From a checkpoint of a small mixture-of-experts model trained on Wikipedia: a variant of Adam for the experts, 4557 steps.
Below are experts of layer 6 (counted from 0) of a mixture-of-experts language model. Rows are named router (the router's row for the expert), up (a neuron's input weights, with its number) and show model dimensions 192-383. Each number is 500 + 50 x the weight over its row's rms, rounded and kept within 0 to 999. Numbers have three digits each.
Before each expert's rows: "gets" lists some tokens that make up at least twice as much of what it gets as of all text. This comes from a sample of Wikipedia text that the model never trained on. Tokens count by the router's weight.

# expert 3
gets: ",", ".", "-", ")", "\n", " ("
router:554572567531473555542523453521447417465480472445522540476481528467481483448454482434454491547434490456561474651457517430519500442515529500533426535534494376515551413521373512435512600450489511522412509490453538554514488508451566448553510487564463451525458509479538446349517526508517477477501518456488429564549498450579531406470485479453417518550468476471513563506555518411540550511455471549518516478444476566505491496524466554560445528534470565529555538516422485479469442518493431471547596467461633425560452455420568418540426471522603390432485536461531437501479532497540685498
up23:504529432571535502555474413573511517481449483502463550470583498391435523423459569573538462451468481525545524525472490515490538392552436467418493467474653506435445546437498442448527510511507476545485423425507470542429513566574461522534430467472420526511405455435550594501530468476486456529497371543558435566477479480549566629451466543475549519487493423486547435444507479509450552550555587469472576569441485405489557438483539432536433511448535483488380477561404564479584499561569609509425415556528466523438564508445463535495533507506489453539483422498527522573487453445512434513
up24:418462498483424526424498473449475493515578551582470456417557437457444518534520550526545523504509571418496429462452407357467527419493422607444428405491452511467451550507561517495454456541513522475383461380488451514485574532561499423461498534498494464483629511523472456487436477505470480456500531430465477525455595528503435464619578554483509500495491489518508499477534550473506507356642420456422542521494521502507558491484524501533512416577529472513455369476477454553370511483568520458443468460593486605522549549466445516473475481534518434544476547578475453499518528420449456488
up25:511495493538561521517514522574474541429498537514505596508579551460434443575517493465419447501554429377452480395492559544408608461578548428518556551591487499475412519515509473441545479452434473567470533471547507505438506464510496518520435543498426485531500598445505595465412420492558495501534432545477405481600547555487500569487492420459527503485482464507566551506545476517476534508538462510434491540602410456483561419479432472436483453487460467486578540528483534367450492603522488511526457578484553480488495475496489464470483587517573541462485554513562415507502460509487511430
up26:533499479384546452413498502434505439472481517590413480445502432445574441534565520445411445428424413505523495453561568480533493472482435533465403512529462551509448537480555527463463536512381498547427491455483436423563506420528486487433525492452462473516558502447470585437432494519480504591593523475507546423522479566528562568578511452498560504517599463573449385517565500531441578487508425501488535487553507507494473452497510527384511548461609475449520488496471480361507371488559389490516490545528536578575445526516456516534440543533530499562485493494488552497474491415525482536
up27:484515493522543547454461495543447451509555404545470438459539503632402540547403505508517381527451514522480481554571519569459502536427488565398529506517534428499463506488505457451500481539515499406492477547486519518473567551518529413460457538542580465510501503492481457535613415563421460499443521531539509469561534497502499513514449618499363378459513528534538577535578370566481500351437477546553444502487524587520451555479497558495569476549459478543544494415535529530524425502460522534514532417486457528569485494503455537450549535497482519583468498525531448454536518462515522528
up28:536441475596518514546526444472526533490528514560421525494449503581530478457444484465514481439508622575430397478550499534526507541394419414555562481491476394607435545576398431437439469430499469483528483662500381526496549435534448441501390503446546388637467489510416543521492455528463488551537520477399433540477566554512549398420419540512498499458478539493492533410446563548513526562553549532500492474493562561446514437494554453507474510421490473515587467543452515481558546607472600467472540497435472474529461518445558498501485531506484434476540488640510504495578441510525547403
up29:493522487435538517440437528444482574521629485543526428483483501560540573538508487471530544527454440522526413521506610434444502528463516493489527456491545479476411518508506454543430436428501460425561527547497430407502574440519505517482431629468418474480516478522458556515581525476606519527448519390492495490578492446430569490445441539539484482589554590467489449460500535499524460531607560532495492563475517425566521434460496460458475531441501504469441536469541460499528477501532525488452409504517436485497576506432486578542440463493527441533361396484480496434633513538572472436
up30:604418485355519450497477512522519528578493464484429561475535535539478549556484587391517565511478525414475573518534559478451449511419505510477571429499425565489531498532399473529520518443439454457441466484505463480510597529491465526502457519524566582570501581475529472434554516594574584434527499459471539475438525601551476463518530546490500529560462580483482657618560494440588564481514428507510571541475559538489450483536585514485560510500532523487561518483565546491603533549461488485432481535568441547605448490516467447528464603490610506397438525519525538442462528468430535571
up31:491481474452554452567461518425484463452456578450481483428512461546485554431466517571491503582465408487424505467485473506479500485509544614538558531533493546437437504390473556496480423525525458522524477405554422479420488477517463528478517635526467526455527430514541523445430513423548497523482466478617560544486562542493552625432542482524584545513527494584574448494592457493473451503496538395524487483598525498503521418395535574477572590459537458429489515527553552465550570483551452549503544470396453531509526526452460413502506518440492422518518387413509467457467420528521445548
up32:469490471535515386484579502517516448476537500479489520480487480515526461522528519569542603486520599495570410452457438439457502556506465545521549534423556460518513529447632494463529538470519552472464504600510478502425463488536436513475484509453468450556504497472447517541568465469479576512447493512473320504454479474484528474534583496423531590492402548416403554437534499539430480458475466506407534545580481496467567437546547477555454539500487555511422540498516468447491421511474539508462516480438510452525525492449467409497441483501518397474548451547483513445588459454576516526
up33:607484458485478384539493475428479526507559473546519570467513507528479486526445544532527583499478458550592432443402465548354512534457511488520498462442455551532512525598437481534582580460428575485513528590589487503497522414520502554483561484439502547595564590455543493521601528556570566481428512513455392486497397487547498485479590496469493477552487576504457605555536533446518497380494487459438494529513531569375571494617522501441443504467509561485556512461479562472493479622562478523567509514538560545470535505593498476536490530531576490481493512570425510539497500452544486443
up34:471470483479538446456576434468531433541473474509506474489507496510379555498497551478466542466543542582487406523557554449516416544421531398471510500405562568529514519558511506512539478527540541460553466569501470489457569559508423470473503573604455422511512521484455640533479494523476461397434505489519519531513536517492505437431527632489412424496526581495415516454524403556471471471584546500489481566503543520514462532622540455576557494488508462459489477545427531394454444444589487544520453479473463409552509552393457559488482438460508474589507474583477452522566559507424519545
up35:460445407525564486563547543539474536514567462606470561488552559440513551546485496499519480494461569447499378537446468576492472452460424488416546535486551493539484563543544470587500460450563538484502565498484492574530481516536617548546555582493435499502407539500496541593494473576509467543598439502520502487493461497502530409432565375507531450468534562447447528411486579480452495559431530602447573609538556530554463417487464487501467527434539602645517529521545493493523455573569528512428467568581447484553547426502461452555463545563502601470477442519456488452513491480527420415
up36:520442463487548521558511530621469460521423538495475484499512536482443524533498557445526464472482524463477487540444485458410520449452451555487550495499491474631515542483477447544465469453560607597564507514524526556488539462501469480584451495483456529518528505473467459525494467520479460521576518430518507587440446543542507431556436487499458495366509458489529514496482549509464498540484459416541614492439569610542556432473443536534418568477466484571553444535472583460606489536551534539510410472608476535571500427441472500514499555493533607524512473486520601493464495510478420596
up37:461440473467516471445544453462502480531420504658561627467577541420343607592551504393528535431499542562477473474403517490439489510487449456521480441501551517522476530529567486567531454486481560539523544518547486503461502515545484532486466562497509413481458550401506546494517510532469444491494550507529471529453414530506588491480536451499547498525498483562492531531543398393544475470499470571490496489516487467528490536462526434544456457533468518549511391485428477499422437577478652539538522536484544382558427519526446563568527448485598452518553539515601569442463438506501508358
up38:547493506508533571503532555450571538522552464558512599483473441465559502488546466571499516528587594375518477502579549464509473394475430496474573560475346540596499520507438598519476466504531531446446526500515482420448519554519421490442561508404531526532427607502459541401391453485614509524550480447514557475535444533535567402448523516466478533542469491425540585524549501450559436596455518498505433479493513505485496555531482508433466461461468517500539513428518441464527540610546461541450511501505535540451500584556479431511561485438494456571517555504579490474520437457409454433
up39:458475445474555542482403410444509545479495491555507496426519562407552428512583491520573520484574471549489477527574407535546500467463486517362487455591479562489522513464544488527508442531501549492462537478509441503487554444520516483448503479475528412526581474398446536472433434572470542562481480449563516492550481514496591564564549564370418540425509444555441491571534513451424481489522453438540496521400551539487467423432484556593585540457497427521561491479540513574583452513504488520489549508433588449499429481547456530488531479508449537528538478470522473500535520460462531422
up40:542439448500572507524592513514493454472521495505474493495483553438415465499432515447586545471501593439476427476446507530400494433464475550495538527558447479645387550477479528494550434432533629503531503445497444562544475406502443407561442501508563409581465542450502686515491500497516495535472532539489518574503532646518553387523463476348479496425540475468452532344482494474498485563483509550505473475419503432510532483437472479550518490411487443542644510459544455423543474517555551527471525499417487464493499431552501505511491464559578597438472436591491410476486458519497441531
up41:509461471498539483531486561533526438497559498570479535477478465540424501518495462481534540431467476518399405601656532526524465453394386533358569453488502447479510503556417483467467493495541522536515529591550533578488550452530347384561495586459466512585540488414442446596488516511521566489530501523500562525502426468499486473390551500417460592473543559479483518563535521556509504463508464572563427479470565476461538501554507496558478466468461494540577527575520524444411512518509520583592456589522453560577477535443527502453514556509444517504489496501458518438474486500502593557
up42:418458473489533571570467565576463561512512607588551515480493447544483501520530498548482383477588527577445503562536545524474530455491471539523491447457520531675454531573537467511497464546541398547424480526492456506447589430533502496476479508473484456482491494430476502544475481485613493622639573457487489484541456497547580489433583460487478462497662490516469518494426542436464534471466483483495527505509523558472513514482439563520534512487505536549482507485390511554489555524471591530570437546462466527552526476469544491521585578445479578463493500543408584482501492470476488521
up43:443486499481517547468604458549535468516467514594498430487567478572575509449433521560491557446523566475573594549461544540527573518454417463548498354458528560474464534530491474474512562531505454492497473507402439594489510507574373444469537488556453467587646498456358630559391433485524472547503564554495513552503455517475486417558429484472482627487468469559462515547520500504515591457520531556563528602508577446519495342484533554434521515510548489579434494488539456388551479450564542478503463475508468505551528461424475529520455521475499530524453474548536523461542511537476559454
up44:478481475586531481539493477449501528541492477487409598380488452648525454489450520495518507495571554538545443441573455523540461568406368560482476459438563516507522531532495561509506497500461522413500458482504417483555512546533406435497401590396496474527549460423461567556508500433514533535493480495525543523472576514509505394514445497471578535506495597562508550493472511494500525478539450613554430611515434527459377488502491505426538409506582549497538464485497523554449495618526549538515549488435542442569473470548469488408544577471566531526464512522449476511455420510491526497
up45:589442509436570478450510554503569535557581514503495477454483427639442481508466502535514522478520543536524465574470548550456522500493505484438606538557524473505517526528504498527409438516523449471511487469411489503461529514543466413464397446513533455426448502441455516536496536482540396515484547463504670462554492521498453453506423560566475566408494500467485624472459480504480560455514523465484527542481402481458511396506471490478579550567477465472462530470471466344569508529485511510436491448506473463496406507454525439470507563475563479541544489425538522468421505484497604555

# expert 6
gets: " the", " of", " in", " to", " a", " and"
router:480329411518551532467528522459560438536515548495434419545488499532534487611551550481448523541568532469477480407503455525487448542516512524543470390485521517546531612489533487536493484485512375541510459587555468432496400507396573474535527533472519498570492403474527479465496570446496552503435489413413550478372503487389415504534503461544501426457442587548454536454512495482482477500511472483510492555569555500451495466502538484551544546504456482550505521480424491531534441457494550538586551531460468521427468468455537491562535514546467521545516473435489439568523456481400396491
up0:447504499473548524632581481509397467570540535493554499501495477457477468507574409456497576496377553469561463540517439425476499516501537490459482507479496520529484565503519503498570502448453577561542539562495519554487464539545519489455556503519484438559536518427592508420528487539510545574493414388515473444496530464529494477494475461399488650518469483487513499562559474522559481448493529585358499528592543456580529415485506608466501362421516496467463491466419416584422508491552485490508485557509542484602470535487512476528458508539524578430531535524510478520463433490528437525
up1:510521451456509504547495594516601502531604510543484496421540463557493407464457446443402464523530439535544481509432521426451457496537479408502550414554505465544535515507429460545483524513542531453500531450400421363556533474522477525418462531496636487458496578447460464401522469500572468447461581469547538531501510525521499443535421479541484548552513574362556568502535447475443497489460512412461494528437490473518574468520503448520504532544485570627541520545411472516472584534524416487455419446493467530478516432467604544451504423536532410416498455471518520412595533495512482448
up2:470404529529484445556465523503478479481524482568482490477468552421532440510560513490579488466472487571560497559571499486536458528483488422467592433406465654440420567467487486496449513479528447488380486493546490527500509513532561482471573524456438500448583547475437503575619522517464511484614445509508500501607453461487498545481524519553514485480471456484510514630579509539457511590544495572441506584555457470541425508458447540449534530406425575431422474514443534524606481502586460508507488503508565585421550487438400474482480456441555538447450418615535459542463509489573609402
up3:507490398493575428481375503427536364585511520517499571504546456567503520470526443538484578456514439524578418463441552570473540554567548453518523558555529489359513566407481474474507511467541565521460521380464429480492494525541459512528518534534544460545485482439499536454543496480567527421471454557540548528493515601532508501458429572416494541520527555446413503670555429551452537498438512447449433512490493545540543475508501474501492411400542536478469549448554495536460576460528555470506545475507479579531573496610549464516501515439595492452525506460540447425437454513488496503
up4:585571439540425559577557490463485444463513506485534538512527410445567463462450388625407546522512579524462434496546519528514492423489421438555495487447418486500522421463468529489570510495518481467431426499519465583490442562503523490455397580488491477483612555550564425596467543453495453555490576415508539537503570480543545537418461525512531509563515486474429493413480489462529454538403464449584509385552496481521500474456567504465468434505519494471515523481552506507464505460504472520460479471520637429492479529537502468426460468502521445481446428553445500480489397410439482417
up5:363533559497484468525561422441390479535428541592533497480510526516437548528516506470488506471412578498548471516419500505509590509411509477498425552469525556532468487538475470483535533466482534468504570576571447490541566511488453517552429517562469483540539539493493573600547429437497606544540565570439420456503513423459577405429507452432560447539551510475489548471453544437480509608472534480450447568493517392477496354455527458442442544470471561550474591507504483451506529527534491542525485500528434512499546535429490505535445438499521459450519453626454588506498514577600452469
up6:516574621539470561476529434505473552544535414529487508470470439579466481529453490543534382449520473439465587538490541443440579530422521427508532464398518487567494475517470496425584561405501593401523494473537532466487560493515544519505396508493421584455550480492413514591569508447518614520501534532492496481511528527480549486471465556507471447508541523452570576373481456448483492499466510461413416509497539547475489382519494472474494541541507586515433513415501513490484498540406479504469434447585483500518452549503450504490442462535567502466428511579475464446411506500582577532
up7:382409507445574489516477514609494531453566543495556453467474517559482420504445522590462437495518495475550438483560424449423443421492511597578522443461486493608489584562590546543470454441504487515439500514494494496565410452514495509470579560465475423346596489468494580471431468472523511427501549428482562495458472426466556575578515394457466493487439497586526437448506532558417483399590551516493583489546564487481446472517492491475541557487516512593537468507434545523570384517500540504501503493516517482483486527474535536547549580561463581562545533504465487496509441593530570459
up8:470457463483508462602528514538509445533567401506538510532490549392553578511408437535411475508554428486563450482552588558416492490517520460515462499487585540547443591484476504393515495405533557439603583515481503454505597553519436526485478550404510424496608477453484565512499445491585515435588524450526451427530518506499552463551477437500448525554455492416541501477516497556417509435500482551500455583559512509529601491493428478511449376421496440430524479474488528376537490526542496452592483526499502446600512546429508470441518503562426511514515448486472479500578448528533456550
up9:522504532570522464469534519500493470519533512458485547457531544524433497642463470510478515529412464509415435446457518511500469486531392600568467504420494484478458558474451444407523535441502482481498538577569469508477592572540400473434466495584433458455508479430514434557494488522539395499531486543552454458501565472540620481528491418486512536505568569513543564435470592393376504527486409559521533421568466518496515485475451530448473439488459541584555489387428510477556475547474456483467466584546529366536519442502468505491511541533576464535540569535560536474513488515529536567
up10:474482452486555514624503482497378445459508610533490496426551508496426436511407518382431489460451476506517494482536482406438494489423469549445446520470536511527506564561410496451518397452550592506472528583556529563510511536526430527438421497501471438501512530401432546518542513491484455487468547493557480399480447588543561458538592424411430470514593505541564519513466473484531589505400572561514509475481605572481494472471586502432443548405480545597543534468543526517520517556549470542586506552532490459567499525479484588443518547498507515462444537469479465486498501530626580488
up11:526513462554498464494528368448523513429512633516526572484552454484548454470512528515581437529520423507517474491474576452502473494590426425524514469550517483518497510409462498526584391512431391594517514540463512464467460445551469454464604459471434474471488547420477475428483471420511403482393451404557473496481478545531532504492458502535440509525551470501599476510525541605494483494350560531470499530434446532483554494545407531434459418539503525541557475506477553480501438532427521446526463483514516579493547466616409460464450529466565527433484665408527550435527437498514542526
up12:494567468404472397549493567558488507591502416461463563489463526460506427518486521520544462469551504573565473506475473483457558502501450437499456544550512607517520500445488549469539536444511577428516545487542510583528510551529562510532503519515440569479502513497462503475494445529531562550440547506532478597563490422528545489518412498525448514555497516544466591535550573370532533474466425503541468566360493564550535492547537454498456533460511550494533509437555501501456558562449565542586516559543555451484571441507460464512467521500415531550477546458495574526539427525500428411
up13:432528437487509565471469563558561491421509439512406550468514527542510541536600556451504478496472488497500550490497432441507495386471526564450443600513426537476500555412539444471511532512531529534435543524395487573483521498554462505497492560605485507589546503472521583449513506514550456548528542490545545471509519506556542571436564492536511570492492632522435508553535469492491484442564499530486577563497546484465512534496546518488499482416572523509439481512486490509461546504490427515409407563551493546502535585538465506545474504475455475537512428590439530501457439588556452393
up14:497412438475576552525479430573476488393547420548483521468565505498504485524487504452426585557501491484552519498418545508415406547513418496519451505473495477425506539380465502453499410448569454493376504460542474565483519601539505500491445543458520365499463521433459442577498517518521413519524418463545496455422523514569531608463468509479468498420501403456599434496520480477554379458500426507448565441395446486584555587380509454431486430580447542478524591455374515456487507547577528492500533472602491442577551499465546474433504544495504403535466569501586530480501470429434559540
up15:414418431486479404511404496516434494477432573421543604474499533426429644544499501479455537446450472447584503480445465490507456501504436482450490481561439567439471536459470583522513487502442521509503590519537537487505640475539502436442530546439513493454470546469481514530527469421552534504491482466521479437537471483515586502589506459495513483459493526421577504552571454487454445460388542542442547550511571582570503520508486532503431466495537594498619491493482503473502371550568394484596510541576522485491475569507480435491464597546587526496482511550517499529405457526672549571
up16:446537430542544528508461494444489535535554454526585441408488531510533440525524516581452590558505484496527507476518491421455482525503513470499522475476461464550476590494522379481593438454496429541476581559463383432563542611515402531426351517499518386488460479511443495475460493461578508438466383417510419496468557536506492483510506513552469504583469542534533501431522477498509498500524548488477621532546500509471546494464486469552546512520408571473470585483435470475511570467555487494470457501599517429524443507449489516356446386468522396455492538496529519536533465465494445545
up17:541447390491475518526563510555568459323515516455429547498518462411528591402503448476437512500504586517482649500609386550488502484480532496497484461553468542496538530490495471524477518469514507544436479496413416447420532589547529492474532472506537408416525490419515604472464475515601510505462530475524473444520554451549510531481484558503477516526529456366522547463487573524536521478524435485447505511543554480524513454421582493571530439496542455480449541535501465640519535526426440518430438584426510575554443439504380428420419491447541500430444436445448556501502536525553523505
up18:574516465545393507592561536438552460462429504460497485507465442526562592510405403516573588487501483464497433547546434539528427480480513444491542574515461562493577521484568548545545534521509572494507539475515438482500544480513447524502547434458433444567435519427487530441533462469540518567510599523482500405618549503491515398453580497431543461534448530417481530582599573550435438596461463427420526564549601523491482508476499533552492507397449441546538551501489497568510465492493367566527456569528590479486502443486500447534481521512450562485532472468459505531474515469564428535
up19:494522464534528555523530401547471549456486463598522555473470486509459580478580484397580519504547609541613554542558497543522508497570482519544515485579475474422440519558525480513466463496536477472478457503457464512444483495550482516504514486491455487469528538426557546387580489538560443497505498539531486460529483549525467500494554509464533570495489485497590450523494370537640514410404487530384486482586549442545528517510569535523536425470546540491586417628512637525521474587527545492441444521500615503554424447488468487459488405463601535421401585514503544483437472612515487398
up20:449445394501539428525516446478490492493471515485508479491514425566421526538512445543457495440465493518512458532463506473526489486495509565556545490478531465498534541587542538468585454511566588454546491596570491551515518533531415495484573566558462521641496528424395596509470471538489447435551486468528545471434494567547566463415534442428554540519550494532506507478563453488500453513469556503411441594447529507569530436631438512584427424436467564493558492508460543521450470493489459567518434480542506533542544455439531492477567459479535571429530501526560501457508582493487517448
up21:510594464523586559493530423473536558556452517528561465480516424462491534524565492543553524577535496431479439481413453503447373464586503399424485484479501497476440515467468504421495523588531566495449466600469518527466426545526439528534461516470524466586543546422486558490475538488430433430505520575529495499567624518522538612490521549536514497521474576502476513518473504436560482473435488430482486483558534502543506527474437556490452424560467445545511508545448550496586454496575435528565578498529565458521418483431436514493490482485510499409463543476479567446502440492557402416
up22:515547505563473431604575574540517465429522521407560507489568501480509518503570524489515462408427437568542587462473465575461508485457486439460447568395460486454587489366483553544479602472410500539468465501520509446499441521545459499503507483423538488485554556442419512468437488528445495550556462564563537504554476476553529512532461512498435518491435433540490517587492537480490589571396474513468483550497466517494570351403520550548532427513456512465522526458484471556449544517399465488555524523464479437472622454416514509481420523462535567460486478561462575384468405471484511544

# expert 0
gets: "-", ":", "\n", " (", "°", " /"
router:408475475476511572462432550551481477488438537410527536527463394566481585471568515498472509582465478524545504471486470501552485414457540528448506511484506560452426498487433591460514539492521497534571576355559560555639522541563399494409500503496548415435451506533491477508459512483449523465524401543518546439472502599511414520476449590572439496514493589472505394435490500548514469520566568525467511460480465473515540534565513463444455509471492483493448491506525486518504489568600518529518364564577466439536534446533477504398493495551434527399544431526429551537475522469507485574
up23:558455478476572522552539473461563429547477516522555508509567491434466497509451421446546540440432433509515484461499503523412508394461483460473547552485493553528516495545475432550468483532527524466540585455504452466470578504526518394566568534536416520520447377490548593553596431500561469460528408468499514450476504476482524465502574549488564455501511452428500579526504388556522488542530522540468477543441525489441499503467582427419473442491523529537513463483520441619520485519535516589489498589538460556500421468423538517519560537506560520497420501505521456562505496535548472532
up24:392460477431597513417505473476487509502449492554504443456496473578430551524502573454517503528461515472437440425439534475576582535618401499500556505495528478445487534412483492500521524470499436415482529534633429530566523430570490514491518483379429417532449535487459522429522406560520549452433455531482436561500498522510498457449596475556475539530378457541503487467489484523468621430499397402485577501601594475392519467515508506482605447496541531532480543374571515387483548535545537466386435510501525510561413360414505524464472487587543524482490581625497575458524527549445542590
up25:426533491490536595496500391516516614454544525484530612412495481473405517452533521511481522432543465533521506526459434417468579475480427455567458548504581501502471527428578510516478506416518466538589555512476512500518526558551492524463542562514456512606494492419380559594441547544474530498461403439570521553493456459477515409516450521475492568552553480485548471483415617519366548543556499522529478541484490486498439525489507395419490508551552498541587568501482464537522583490515565520468449555525398480514506464460470492473521526507534445507434480520444484464543442447524447518
up26:506450495457559498426479558530576463516481622548504508524479594520444495465424529408541516620519508436473558547465542583530498501592480465464498545568493436483525518571509506517521507494454500518510430507451503475444474514514480518520489480410561449434518483460590506309528470487548573444513538486542567464537461480464528554458476462557519617494504492438575542582470482424460541485537555371471547512617555515516530401530532583544421498479560517402475569536543496501558609500482506597568513455530507405536532467429490559489568444449525483467499538479545462442462451567457534502
up27:568480428423531518531521459556512513539531574535519483431490610581445481511424458547476569525437545504565538488512455443522449422523511418506515457486562567515424514386571456609476518425525469515462514379472495477490545512485538461440589441463536575540588478468519495388471425519462539492470492420544573472555559517465491500507383512507470502475557487487510494477460579509467520546564456442531379480518554539560472469435555462377506486602543507472483478461418413539467548416441460602458466463533509461496518571509514433592449460425523493554546509443509568473491506385506507527
up28:517494497455503458478486467401531546483528429542512521475497558617503481508530589445500520495458508503450475428560464539425522508444532531561470464466565507499498569496469515512464533554470506528526619556579495517553487566538484524449485482539520480503562586453514468481563512575515515469496553526444549560520535510540542514526525428496466515489441448506451492601484433452577518380453423409555483517469532572391482473527438505542557436492573540451538592435440570497404474479527430557501491574464505505609470497499500519534586516458481577538468441475550442552444517492402442478
up29:502481560552538582554440493508488557489439532486463511460524541499550481429446549475461499577535541541551481432539481456472496518452503548518485492499486559443447533515505500483461511480452448511516492523555478532451592596526408470448420488428516432424454497512490558485543532597547452529506519448458506538524609583477553485479520569475500501542584449466488480480636560460414533452530487494509544553460542587503523516530484624549569510506397519605485455528470675466505477500553507521527489461504518491445493461502503470398535551547546426509514551556472496557448414431470498520
up30:395443498469497534454391533458606498571469543508513514456512470585468536483470493464578524544514557480479529439502474373436565477536511542525470472540439401508477570444464522526501462519519428486481545491506481445519525462537460504502419490456521470457440416465498391529592523575537477403561525478489483478498565555480546475522507557541448508515510567495584503511531426417485588349555506581406508481545467484470473523471532526524527491414530545432544442443574499488513479500498484567455505452472553468524512525535553448469620486599539464527444509542419456508513413544518472423
up31:479423437471452518483485532419520539527551465551419484470547526526553439419476361596466579483567456494510481459548449489433410490495478540491503466483477465523438490469505495551531531449560537545488427513543532494494577568508398473476552545406413416523564445480490476479493511546450577516534530429426573504469540586484499455507467621444498473431547448472518473412527397489489608536472486542472545383525527499524521511504484470489491453513495547478552574382463511460500496562498560496464471470504489558614571491545556425559584563476576573498409517612486472516486507426554544513
up32:538484515508549568486450463462516531523493552510600460412534521449405455512451540433461521557469503645496492465632505438534568457597393435537538507564465427610458546574466567533423521563539442443437458497427498500478495524550449434545484504575474442482603478487479469464603536530531534468437513498490494508503551548517452474510485455527489578474468479473467544533481561570419505506419534513551536558530536557565516512497568545472507488587512567462483554431500428409435476489519443580545413457629483407490538520570525545587572499438531431466611555440501529486476464452514486557
up33:481461501455519512558475485566581567543481432450519544485511549506528468505486473506523528485488456532526526550448569441516456537496428502572481507526523568440429521491454556534459495499479419477454498490494548469504425421580523496410576529399502514445450592527514456446402496598505501464534524466547557374512450400490474552481521557516410443515443450489594429466523532545493552484506546514520376480565552534436561508471504485515391469447468509568484535515419495525587511460644571565594431515493566508557551529431458480463468486471527522493490512509544520471444464505631531599
up34:475516477429556516506506541429585511520581518523486462440471523516540547491569410455458508457535519569540476613464374475464515485546487501482481458544527562469471446395503549543566545561481526565458361428548492512505543537525399508436568563516481470522565462468480544440570446438511508449532441527527505491406527542439526460514515528467509544415468531537540443501534380523417513493475507482555456552460512485436522561492592524499526457476531549500511523483425595536558489517541564557498475431480424530488539547551437482433581511483517384471351577488527500496568455462534490542
up35:432491482488510544512476529490548472500491502511510512449494490499518448571415473484520498457456535515458458521472469494539610537524385503466481403609594489502468521417571473554499548426476367498508496527436520515436452427572464438436527454452498534559497470493459475507410473592537601550488492416539542593589531456527422409483452568471468445482522482514510518474487513575462557492515516502615480464477484512573491520434547554541505559532561519535504498427539504444507548507478576544516533483564567424499532488468517507466533508481531513530514490495492578463435573487513528557
up36:510468421394572442545420482425508578469606548516494524471519519558521503560472478488435487484516447548573510491468539450495544528513470472455506463594489445485550522480466403491582546480461477532465499483435431400496477546502461537472496447474481422510440454523561426442522450531497530489442505431563581539550592479587516422533524501512458454499555461430545491491560398538458429437518588549467559505423533424518547513463557552512514497411509545441453470445515481517507507395465514548598385541568498465507450533529533456516510545396567503554406423422512537523413567491531461477
up37:499542510486509410530545444533489442487437441462508469487478469516538496471500461448487478435490419475586539593471493409497482555425521547526523531500610561569492520484423509436479450416560480453517495490572488403450505554532532449470629502515432563508535519518520532573441520465493490502430508480520418551585537532522466500523461510516515557515541481462515523494547524457455565542532480526514449589474414529511516505568536459453505415512526465437522462489526437518466530476554450540520432397619569505479481435473604491523467517518513579459478389494477460524479530516453507529
up38:557485528446571528536488545606531422536436510494555495521540538467430488544434472461471499507537474504414612434491536443470539530483442596528468521414540454477517465548500461528481499471545488518453507419557506455532474526465456476491412534569418500401568519418414497542553470481506495527453534441513526471511472404507565511506397470469427506483538522614530491494441474462513461532506544488588498489561515541547387479487460476548412529553464492580479548440457552477566546490478499511435513532448477557560463470487530438496492592536473603507560511519541515524396466437499477516
up39:630491465464436475462466507458538437564628548475429443457525479484530468470502477492395529499530548531527508539400501489530513472509483469463444514527504477520442538448476452572425500449399554565582503464515462446552539478478488550516590469449481416527533523449397507538528498531529531484434497495449484590533457564570473481565618497498498472546563510489453540526549439447414453583522468512487592532548541488561549483413506606555412496542535440527530522480491473463573530561511440513572474464439435434542554455438516452451465521492500519473528532557520509439464485464371418455
up40:550483491423564469477525446558453630456514509475493545444522477473483560573561568518625517464508524536549385486430529432504521523490495539445481524509483546512473499417461586539452404411550490533439405494445526558503518556513559516459447504500456535507469528452496501455428494552500566547454474489527490516419587374499497592494561522492516471445340409550425475501546454480524490465488504506445533489578457483515500553548484521433515526521501525508524442510517505509441508547630577596530580523476547612565533572448477444533496519532551461518469514525463478513518474434550390528
up41:530454495498477409463526523498523468568478447542442406502580510553496504476492500441498503529468505531475538538432533464522487558482519547524495491492517547445501499456512504393393534561502529551486441553526525452448457415558470470520456482482558442469460526469564504445454510465505510587405630491442491521491484585474589424421432502484511455562443481569489499471569464443469464447525524523471533615452473521475538549475556574613519425430453564541538503499437569436515450681418413455475559602470546496406397442497506342448528529625543470525533581492498524501396484457417564400
up42:490472522469531624491538471486538440573440485577489528450500490449525428573518533503458480567492525437563637501380423494477638410442438567619496525571480481436491501509535493492450482392550575501484443464483545441550454558538529476604509563527459560447513596501573528601428502477525469493486471488491502506481476555490499415540497495451464587530525514527501575469459490502579469426472472530478495519497486499486486498367462516533437468510472527491477417586521549483517523504454525529463496464542527517497389501536452489422514516488516587429517534523482505490488540568435492445
up43:447502529410558480509597527470635524481542566569507529454531535555480542529497560508505383450483584472427495528593399484520496475549501496555492430481567428455431535455539485570439561511448486488445442533448451495436472517577528529501511502578523520437515438484485427437413502352462465535438464494484438469566505534487535540487558439474514541560411457494544496491529479634540362492531530447458496471558547530534473521487557407580465495606479582428463439369529392458508544512453409478433507508545550474468492557471509479539510489453615514473478593496490540497418568523490436486
up44:500450533454504477482481558574508430529504623570468477467595470513402556449499475495540535604596568450577539479389527463475482394496531634555492561465472546473459461433530509403522439503481511541467568446549484538491438489509476483483492515449499456459420482444587524386518478541473525435381510422522559488470559568542554404453447520489423564455521430531524524511508403553530437472586503526530561521621534547482449527514423492448452503428554570456539554482436545511492587462604545480542497517419565542559409526509513493562472500486530637552469539493447528500536484482455542491
up45:536426437557558466513460553574451543454542544515509504473570574490506585553429529451534597467409434466520488565543575500423511476525358489447525545528446436572445526527550422436467468497525481469493564510484512451411594550499572475527562517447467484453456497490537588484490491525516472468526485507519547416469521534503527532480435564486417515540437471400533558502551555487471527379465471542413545525577514503535512493504461557541471500500438501564520538538497537576551415543480475571448487537519529599525430592448513455488607465487583467526477526513537491449540417481517572530